Experts of a small language model.
Training: a variant of Adam for the experts, 671M tokens, 5120 steps.
Below are experts of layer 3 (counted from 0) of a mixture-of-experts language model. Rows are named router (the router's row for the expert), down (a neuron's output weights, with its number) and show model dimensions 0-127. Each number is 128 + 24 x the weight over its row's rms, rounded and kept within 0 to 255.
After each expert's rows: a language model's description of what the expert responds to. This comes from a sample of Wikipedia text that the model never trained on.

# expert 28
router [110 120 170 128 135 160 145 121 150 150 184 122 111 146 120 127 130 138 114 154 126 110 124 116 124 137 153 139 139 141 107 148 118 114 121 128 109 175 168 151 119 138 124  96 146 100 113 116 122  78 134 168 100 166 107 142 127 140 148 118  75 100 110 113 109 138 167 119  91 104 138 112  54 119 144 105 149 110 101 100 159 111 107 122 106 162 146 125 136 109 176 131 118 122 123  86 120 156  82 146 116 133 164 171 125  83 108  98 107 113 137 137 131 127 116 123 145  98 136  90 122 136 100 123  73 103 142 179]
down0 [137 138 135 177 109 114 121 167 116 131 132  42 158 138 189 142 136 180 141 105  87 128 127 135 110 123 153 165 139 137 125 132 122 138  81 139  84 102 139 124 131 138  99 124 130 153 190  86 161 127 149 130 142 156 131 113 134 131  92 125 137 139 147 174 122 154 127 101 119 135 118 138 144 128 172 122 127 122 158 133  99 184 142  92 196 137 120 136 148 151 125 151 139 110 126 105 107 135 107 125 128 135 126  85  96 144 157 113 128  96 139 113 110 104 129 132  98 119 122 158 125 142 107 117 111  96 112 109]
Description: Relative and clause words (that, which, who, what), closing quote-plus-punctuation like ", and ." and the piece "real" in realm or realization.

# expert 26
router [129 136 120 123 168 125 150 121 145 119 124 149  91  97 156 141  93 112 139 127 140 153 166  99 133 120 128 141 156 127 138 168 160 114 145 156 100 176 125 139 107 119  96 117 143 112 110 146 131 131 141 137 135 105 112 124 157 107 167  82  78 114 117 129 137  96 198 146 102 158 113 143 139 138 173  62 118 164  70 137 127 112 123 114 112 144 136 121 128 123 121 140  63 165 114 114  86 174 134 140 115 128 121 136 134  89 151 131 103 107 134 154 130 130 106 132 149  95 168 127 141 114 160 109 107 123 143 162]
down5 [133 122 166 120 139 163 127 187 109  99 116 151  78 128 147 129 123 113 114 125  98 143 137 124  92 145 103 122 128 138  87 126 127 119 122 106 138 106  99 132 140  71 123 116  94 113 108  77  84 120 123 115 144 130 113 150 111 136 115 159 129 121 118 123 123 110  97 133 189 127 140 106 163 131 157 161  79 123  95 118 157 154  97 125 123 141 219 104 173 157 121 128 103 134 162 136 118 126 126 120 112 118 127  78 149 113 110 135  83 127 163 121 113 113 127 140 145  89 125  88 123 123  92 150 117 124 137 144]
Description: Ordinal words like first, second, only, well, plus inner syllables of foreign names like Isg-and-ar, Lov-est-one.

# expert 54
router [ 95 148 145 105 136 177 128 154 137 142 154 157 107 146 112 171 105 112 161 150 120 159 133  99 157 119 183 139 161 141 150 124 139 105 115 152 123 134 132 149 127 149 137 123 151  94  91 136 137 118 127 133 122 122  94 127 124 164 163 117  73 122 110 126 111 139 174 109 144 102 123 150 127 126 167  88 138 164 103  93 144 115 113  97 132 137 116 126 107  74 141 115  77 144 114 101 147 170  93 156  84 120 151 156 145 132 106 122  83 111 113 138 167 140 115 157 179 115 122  95 131 149 127 107 104 109 160 141]
down0 [110  95 133 168 124 112 123 148 151 142 145 139 147 148 114  92 162 157 135 138 136 113 129 126 134 165 131 123 100 140 139 121 128  98 142 106 123  91 136 142 163 137 144 181  85 127 124 123 145 132  91 154 143 111 178 135 122 108  95 111 117 119 180 124 143 111 130 115 160  73  94 106  80 120 134  84 141 115  84 132 120 135 130  98 141  95 118 143 151  90 128 111 140 154 113  96 111  85 147 109 199 109 126 112 139  99 178 126 121 128 133 130 123 116 170 113 114 124 102 163 139 156 187  97 146 136 134 133]
Description: Prepositions to, from, after, into, possessive 's, and short consonant pieces inside words, such as gly(c)ogen, ro(p)es.

# expert 61
router [117 150 150 117 173 142 121 119 140  85 116 124  93 144 115 131  97 119 165 157 119 130 115 126 111  90 155 149 139 123 119 140 127 126 140  98 119 169 130 164  95 150  84  95 129  89 124 123 107 126 131 142 108 114  93 139 171 132 165  84 113  88 114 150 117 100 162 144 131 106 145 109  96 135 132  81 164 138 118 104 145 117 116  93 109 121 155 102 119  81 136 124 104 130 148 104  95 126 124 137 127 123 137 142  83  79 153 117 127  96 147 164 148 120  92 156 189 127 136 109 124 117 140  98  81  85 104 154]
down0 [108 110 138 123 114 165 131 118 129 110 153  88 109 130 126 139 144 131 107 108 114 116 178 127 151 126  88 131  91 150 113 154 112 133 140  98 124 108 120 115 155 108 132  95 121 133 168 120  84 146  99 120 218 139 137 129 147 105 108 121 181 137 121 166 112  96 134 122  93 130 152 160 108 107 116 123 142 152 127 132 121 164 126 148 128 119 126  95 123 149 124 140 151 176 144 131 110 159 115 128 130 153 132 129 121 158 163 105  73 158  92 182 106 112 143 104 161 155 115 167 112 141 125 103 145 147 180  94]
Description: Number and quantity words (two, three, both, all, several, including) and prepositions with, of, plus verb pieces like ass-isted, occas-ion.

# expert 56
router [111 117 145 101 138 160 147 161 132 105 155 152  83 123 153 143  95 155 127 102 125 132 143 104 149 106 154 121 132 150 118 110 128 157 179 130 120 145 128 147 133 129 152  84 102 101 100 152 116 111 132 121 114 107 115 150 145 151 149  95  78  95 116 180  81 113 179 146  92 151 131 135 113 166 153 108 153 147 114 107 158 156  99 127 109 149 138 113 100 130 137 151 102 112 104  73  88 137 110 173  99 137 153 122 111  99 138 109 141  99 122 130 143 137 116 104 114  98 144 117 124  98 133 116  80  84 126 169]
down0 [163  98 126  96 151  84 150 102 145  76  94 131 100 137  57  91 110 113 151 146 135 120 131 165 160 151 156 123  80 116 149 118 120 132 158 120  94 139 110 179 119 109 163 118 141 106 145 139 150 138  99 130 119 133  83 146 111 147 125 131 119 169 137 146 146 139 122 128 100 128 108 176 148 121 111 152  87 128 125 143 109 150 163 157 113 140 152  71 130 103 124  99 146  99  88 123 118 110 139 104  88 104 164 122 130 116 103 123 156 134 128 159 147 104 132 115 166 132 127 125 133 144 166 120 121 153 115  97]
Description: Place and person name pieces and table pipes in sports rosters and infoboxes, such as St, -ville, -field, Dra-ke, Le-ast.

# expert 10
router [103 151 148 125 135 154 125  95 124 122 182 128  98 128 167 129 121 131 106 158 119 145 146 117 163 127 148  94 156 122 112 124 139 139 151 163 123 148 163 177 110 132 142 114 125  91 132 153 149 108 147 148 126  94 119 150 144 120 127 132  71 100 141 122 107 110 154 106 135 136 172 108 132 131 164  79 134 161  99  95 135 149 123 111  89 133 148 131 123  93 124 162 113 144 134 105  65 120 145 157 114 112 176 123 117 130 132 115  84 104 119 168 143 201 131 101 145 103 163 151 121  92 118 122  98 115 103 134]
down3 [107 129 105 123 152 116 162 142 154 155 116  79 145 133  74 102 143  99 119 146 119 171 145 174 119  99 114 135 148 118 131 141  58 146 119  93 156 127 141 114  83 127 109 114 147 106 155 141 134 134 117 134 180 123 125 142  86 128 108 155 120 131 121 142 104 138 118 126 105 148 125 127 121 120 149  85 108 102 116 115  96 119 155 135  96 171 170  90 148 145 111 150 102 123 154 185 137 125 149 115 111 155 146 117 152 131 172 147 122 139 113 168 116 100 161 109  80 130  88 130 169 129 145 109 106 113 157 122]
Description: Middle or final word pieces after a capitalized start, e.g. Ch-amb-al, b-ind-ing, Ch-art-s, L-aps, plus colons and band/rock/Film words.